{
  "head_dim": 128,
  "qk_norm": false,
  "lr_mult_qkv": 0.5,
  "beta1": 0.95,
  "grad_clip": 2.0,
  "doc_mask": true
}
Below are experts of layer 4 (counted from 0) of a mixture-of-experts language model. Rows are named router (the router's row for the expert) and show model dimensions 0-127. Each number is 500 + 25 x the weight over its row's rms, rounded and kept within 0 to 999. Numbers have three digits each.
After each expert's rows: a language model's description of what the expert responds to; "raises" lists some tokens whose logits its average output raises strongly, later layers aside. This comes from a sample of Wikipedia text that the model never trained on.

# expert 23
router:490542493431495517526494482497457516483465509502481501503527506522538505504472501511497531484515492519517477509504495488533543488501457466466538518499465531498480496473470514494488516511468496491468515493503523512495481483462510496483491498471495511480518520496497483505470527532515515484494481540512494530486509492516501514478522496514496498490503559510491529548511491525493495486485
It responds to: Prepositions and connectives after nouns or participles, mainly of, by, to, from, with, after, between, as in succeeded by, definition of.
raises: " the", " a", " an", " his", " ", " some"

# expert 17
router:508496498491515544556517489489479501456480484449463496459525481520512491475473494451479549464522531507556462500506494497505512531472485477503503552502483527439494455470481457522497518523480501528466530499509536546478465492501516538481524484518510475474497492501464493496503573513516504510497482576518488525512523479473502525505510499539494570465505506545477507485486514512531466475482
It responds to: Number tokens in tables, coordinates and statistics, such as 460 m, 52°07′, 8.83, and semicolon-separated scores.
raises: ",", " and", ".", "-", " (", " in"

# expert 32
router:471518498489486506503521481545430502502465497486516523438514485543490529480437516469472499497494529542555467518485487504524556549461455487485535494520465524469486463491459468506505515531509516528477514507520478503517470480507515534492541515512469508505524509532475467484484511519507542514462494559485492491496531503518502514487497517532483542498514506518466507516459495480491516476455
It responds to: Sentence-final periods and the following line breaks, plus clause connectors like but, while, however, because closing or joining sentences.
raises: "\n", " The", " He", " In", " This", " However"

# expert 37
router:489473498451525537519487463501521541502480513465499512521475529537453508438461511489495488517484533490519492489497493536466505494474506491502474514555479504470508511493483511478479515513493537510489478542483524559480485458472543479463504553460484480491532501539473476478517539539543489505474469538538504515512524486485483508489494551515505481457501513496427527498485479505491521472469
It responds to: Surname endings and US place names, such as Lars-son, Petters-son, Mit-terra-nd, plus York, Carolina, Florida, -ville, -berg.
raises: " (", " and", "-", ",", "s", "'"

# expert 6
router:477528490505485506534490515575490495487494502477484535501522520533513467498472506461424522504491541552530493513522506503503534543481478497492562517480474525477524500497492466542525493480512497524509498541507490545481465476517503514472533489466464506482538493532467498485517539529513470535483485511519500495465540463485488531487498519537459524480518514522474531483491500527458528466456
It responds to: Final words of proper names and closing quotes or parentheses, such as New York, Street, College, County, and ) after an arena or actor.
raises: ",", " in", " and", ".", " as", ";"

# expert 36
router:500470460480518514516502523509458500515496524503492501499507463528529518506487529488489515486499484505517490508463481468490485525434484509481516532516484497505467487505505499533473503488506473533498482539555476507514503477475520530491507500497487471501553489485509488503508522488493478475481476547488499507493508474498462536473542589482460552503517491558508495520485475520522462487514
It responds to: Capital letters and early pieces of foreign proper names and places, e.g. La, Le, De, G in Grégoire, Serbian.
raises: "-", "s", " and", " ", ",", "."

# expert 26
router:468538482499485504524484473530512503464470492494492507467522484494515520488515576477488491494509531507555542493467484438493539506492465476512512528475465513473513474506438495487483506509492519544489536502533497510482482502472506519496492478489511495511518517475476495484484500493506507473481474527500464483475497488540491530459493500511448534485547506493468497541481493520453486493491
It responds to: Line breaks, colons, semicolons and heading equals signs ending labels, headings and list items, such as Family:, Website:, ==Storks==.
raises: "-", "\n", " ", "|", ",", " The"

# expert 8
router:487528504505487530540517493495494519469548517500494527486498453503509493468508489455505519486533516522493490532492487495484524554514484492492521483491522562484503476526454466541505533497489505535526495533530492562521476503497465552516503520505503487508520496523489517503489527501515516490451490530509456526452521470480490482460514500514499551501505498522503518483503517477507507505492
It responds to: Adverbs and subordinators like since, now, before, than, instead, plus ordinal endings th and rd after digits, as in 4th.
raises: ",", " the", " in", " a", " and", "."

# expert 24
router:508570494497488519519511459535487548501480519478498500486512513536472557503504547483489528514486491497521530514508516457493538479514493497491525505484482521482491515461472486507518527532473521479486532544539510516465506477434572541483515514462492505505509499532500503425493501538541528497491484512523500492487496494508508496520518556521467539490497520495484540519488480520509500449491
It responds to: Commas, and, or, but, semicolons and ampersands joining list items or clauses, e.g. 70 households, and 49 families.
raises: " other", " a", " the", " ", " later"

# expert 31
router:437576493494449552502485510505488516489492516485481524463559515541532532508494551490483532502482489492500544515489499495511510505494515504523498485474458579493453495515486518480526519470473504540514516520540502501476501468449509515475510480508446467497501473522477499510539495518521530493490511521477474564467472498493459510457504535516453500475517515525513487533473529511546510492450
It responds to: Forms of be like is, was, are, were, and general nouns after the, like area, species, system, game, group, study.
raises: " (", ",", ".", "\n", ":", " –"

# expert 9
router:470526530485498516533462494514463536491499498516519491483512501531509498482507492465509541511507569540487517538434464512515543475491507467517500522517499504505519454525496519533493508529461495481476504581500478500453508460509499498490494506460498488465554529514474492507490494544499530516465512521508510508495483486513480544499513476517513484472500561491464497486493508513477513495498
It responds to: Word-final pieces of foreign or place names, such as Taiwan-ese, Ioan, Nahayan, Peugeot, and words like River, -ville, -wood.
raises: ",", ".", "-", "'", " and", " of"

# expert 22
router:527492508480473507474513495501488524505456452508463538490482513492502525498501502487494518494510488524557515505509498463486531529476478498468542528554483478479491435502513477520496510520482483508466526512504515530454477511457461521528537513483503479496518526518481514471457503532504520500490462543519464514488507491497479525514514497525489536486530508521502500486507527504490519493488
It responds to: Function words and verbs in running prose, mostly of, for, if, during, plus verbs after to or was, such as hold, carry, served.
raises: " the", " a", " ", ",", " in", ":"

# expert 38
router:474491500492504533498471496547502512476515499513479554479536482524499506489494524504491490469497506510505523501491465490504511496476463471475517512516479502478487505468467449513473514510450514496474567493521518521513478477497524513527480540465492479503509518530492483487504561523526497481524475511539447535474511465505493483494524488548467518474514543532509545523510533515499524511452
It responds to: Country names, nationality adjectives and sports country codes, such as USA, England, French, ENG, CZE, ITA, often in tables and lists.
raises: "'", "s", ",", " and", "-", " ("

# expert 13
router:510516502471462531496522451529507518489471505514484522480484499502516503521491504458497490467501515540504498529490491480523495499457426474488540518499486509478502472463506502496477510501515559551475516544508567519511489477475514529495486524527527464501487554490491527484467530491521546490443477552514449513505519458507463519514496503514503505452555513524494538532487510482512460483479
It responds to: Personal pronouns and people words such as she, her, they, wife, plus short mid-word letter pieces like she-a-th, as-y-mptotes.
raises: "-", " and", ",", "s", " (", "."

# expert 1
router:489530503495472549485494517515491504462509504491507479521548487547493543487491484495502497486515508516506507483483495493490494519510532486490509496478494522479518474509475498502472495509493473521513485541469517518509501503505541520515497505499510502479492483514499498448533525541506513527522478468520443527481531490539502536514538523524496569507518500502460503510434505544549496494472
It responds to: Copular and naming verbs and heading markers in article openings, such as was, is, as, became, born, == and = Title =.
raises: " the", " a", " in", " ", " one", " and"

# expert 19
router:476577513525488522494482507499493534464492535513513527497502521499515536469478536482453561487474485543559491520516491460491537482507520464497518527496462516503495474504494449483491508483496517498470512552495550530525439451503574505471511528464510494491537495505486498470482522514491534515490502503498470491485550469515510492495490491503478502474519539512479529493506494514517471503473
It responds to: Common nouns for works, groups and institutions, like film, album, team, club, company, shows, programs, award, often before punctuation.
raises: " in", ",", " to", " of", ".", " on"

# expert 29
router:485521477514493518515458473496536493453470534504467509523511526482544542475461503491433520459519539514516485495496453470497538512528463494458500512471518526476502494479476473536470528448469536523502518486496488528485475440458517496472512503520513460509566570486489559490506508528498545507451507520520485498508515487513506546508509515500493520484485532565496503542481520523505489496495
It responds to: First syllable pieces right after a capital or opening quote in names and titles, such as S-que-aler, S-us-pirium, S-ør-en.
raises: "s", "-", " and", " ", ",", "'"

# expert 12
router:441522508477520523519498516537464517474508488529508542498546513538504525477455508486478526459492500542525472505503485459525564504472498499487532520499488488485495486459450470500473517520472488505503532546500483507506407475482531510511513512504452520504555526532490529503534503509514505490509499551520457491476532442513509523490517500526459544494512523478473513537503480514539499498432
It responds to: Line breaks and sentence-final periods ending infobox lines or paragraphs, just before section headings such as ==Personal life== or table rows.
raises: "-", "===", "==", "|", " and", "In"

# expert 28
router:486538502494448488492460477528496533486488539498484510495541497506476551487482535488483493448448510533495517530473507445481482516489509475469507540497478494444510461443471500478495524503473532508447506493508494488486489481490498516497528514475482490467477521507450543464479486535519522528484498499522488505492529482530478525488492507541513488519540553492490534485465544513523478491463
It responds to: Descriptive adjectives after a, the, his, like local, major, public, military, common, plus match scores like 3–1 victory.
raises: ",", " and", "-", " (", "s", " "

# expert 3
router:496544499486485518506502476521477498474520486529497492497511508502485510506467518490475503521465467532513473519483529530514504523460508466522488482512479521499496482477514478486510513521453553495508496510547543526474478485519524528456528550477521463478536524547491484478487515514502538512503455518530510497524491458513497513465496513534508510526555520509472521539487478506463495468499
It responds to: Closing pieces of multi-token names and words, mostly a final s, like Rencontre-s, Pospi-s-il, Foot-hill-s, Gator-s, Vå-ler-enga.
raises: ",", "-", " and", " of", ".", " "

# expert 30
router:509505478512473527532509477506485511489510496506484579526474489494454498523483501451471512481544482492529547480511464488506506479470528482476494488497480494453491465488490484537509538444506499487499462530501513558495460512477491509486549516507518495455550518537502524484489482508515493499468488553477481487479493520528476493516512518486515488503545497514481515497499478516565501475470
It responds to: Small numbers and digit pieces in scores, tables and statistics, such as 3 - 1, 28 / 347, Total: 1,003, and table bars.
raises: " |", ",", "-", ".", " in", " and"

# expert 15
router:493541467480460512515510489531485529495440498513485477482524476529512532459496528466483559465519500531511489540456472479490518519474462463493509509498433501486484511531481515497499518517496480549484488517505513501483505449488490524474507513480447498501533523490477522523482511508503544477495510508484479480464499488530479515466532567512526494490522515511485489548505523518491503465483
It responds to: Verb endings ed and ing and participles after was, to, were, like used, built, found, established, located, closed, paid back.
raises: " in", ",", ".", " and", " as", " by"

# expert 5
router:502531485512499500517465506497507515469492549474501510514514532501517469489501492511496513482526538525514501531460489498528534530499456497543509487511510503507481497487473475567466572454475536487500527513503511539478495427512542522468508486473474486515497526503465498472484524527564496452479512524516494502487511456519468502477493473497484487485482500490516527502490498494554471482480
It responds to: Opening quotation marks after reporting words in reviews and statements, such as wrote that ", called it ", said, never.
raises: ",", " ", " in", " a", " to", " ("

# expert 21
router:455499504482481548537477498554521527473495486512471496504534511502496539444434501452495495506479498538545492509495483502485518497501507487492517506477493505484509432494479451500457485517447520524445507513492490543492459498480530534512500532466528474467524517496486488453495518530510488541495492557533433551476521477508479520485490486549465476442542512517483495534498487564513493513493
It responds to: Pipe separators between table cells after numbers or entries, plus semicolon-number runs like 0; 1; in sports and results tables.
raises: "\n", " ", " 1", " 2", " –"

# expert 16
router:476538488479525534519486452487503506475533517466490479490529486511478490519499507487485554442474528485569477494491483490490518501461503480494541556497491510478509464484494453526522523436498499510475531496497465510498493495495523513513538503442524505477500480505489480473506549509512513506500481517525493474429552493516505482479517508480491535494487524500458522516502480532513506462495
It responds to: Number words and numerals such as two, three, eight, 22, several, some, often in seasons, ages, chart positions and tables.
raises: "-", ",", " and", ".", "s", " ("

# expert 11
router:497500444520492510513482509503486504455526502525476510465496486509513501497433497474506496480519504497525505497512493448521517508498474490492523479496477539456484499469483479529494515506456533547461526517547515502493480475452519540502544538459505487511514508531484540442486509518505494500472492508524451520439514449523466537501506479547526514459539531535490482510486514527482491453482
It responds to: Line-initial list dashes, table pipes, section = marks, slashes and in-word hyphens, as in infobox lists, heritage-listed, See also.
raises: " ", " S", " R", " The", " A", " and"

# expert 18
router:492521507503523521495497538529498539468497496514543474470533525519502525448490462471452520465473511519513474504524480500490508485470486503468521472469485494475484480506479453489484507508461513521499525538490529563511448425484542510479488520500488481452511500487493489466511514523555507485517475493537455541474498496523518485499536481525442532479522505494463489523467494510461472501462
It responds to: Field and heading words in infoboxes, lists and table headers, before a colon or bar, such as Born, Genus, Location, Doctoral advisor, Key people.
raises: "\n", ",", " and", " in", " at", " |"

# expert 33
router:477536529451493509548489490495465530475514498489522490480534460526533506511494524495448542472491521535528467554493481465528484505491472472518508491512482522493480488528491444519512501457446521512510496525523516518481481477477521502499485521498512505475518522509474532481489485487481529458509453466502487569484513509557497518472510475508476493475498529508489502521480473504492466484459
It responds to: Word-internal stems and derivational suffixes in common and technical words, such as imp-ur-ities, mono-gam-ous, -ation, -ment, large, modern.
raises: "s", ",", ".", " and", " of", " in"

# expert 39
router:498555492474478497513487493529499527504504523489510524514511497501486518458500483479529522491515498506476497486496497495540523537465485492489501505544488507503499512460474510481463496518511501507501516535512455528482503501444519531512561523483468477439523518517476524443472513531539491541489522511482509504475520455509464550494568516524488486497512527475519488494457490533519514476449
It responds to: Capital initials and inner pieces of uncommon or non-English proper names, like P, C, San, Don, Ar-bro-ath, Pra-g-athi, Lo-dhi.
raises: "-", " and", "c", "ize", ".", "es"

# expert 35
router:456514486475467531475472483527466518503528509542459523468536519542545489490470526489489533481524498522494517510475480501527521510475502473479514492494468528470478517460469488502488522540497474491491516532547497500490465484464490488481527525459446486470498513525472480481536522526532500499500468488489483514468502504529485546477510524539428518507516507520496467477468532532502513451422
It responds to: Proper adjectives and names for countries, places and people, like American, British, Indian, States, Poland, Colorado, William, Charles.
raises: " and", "-", ",", "s", " (", "/"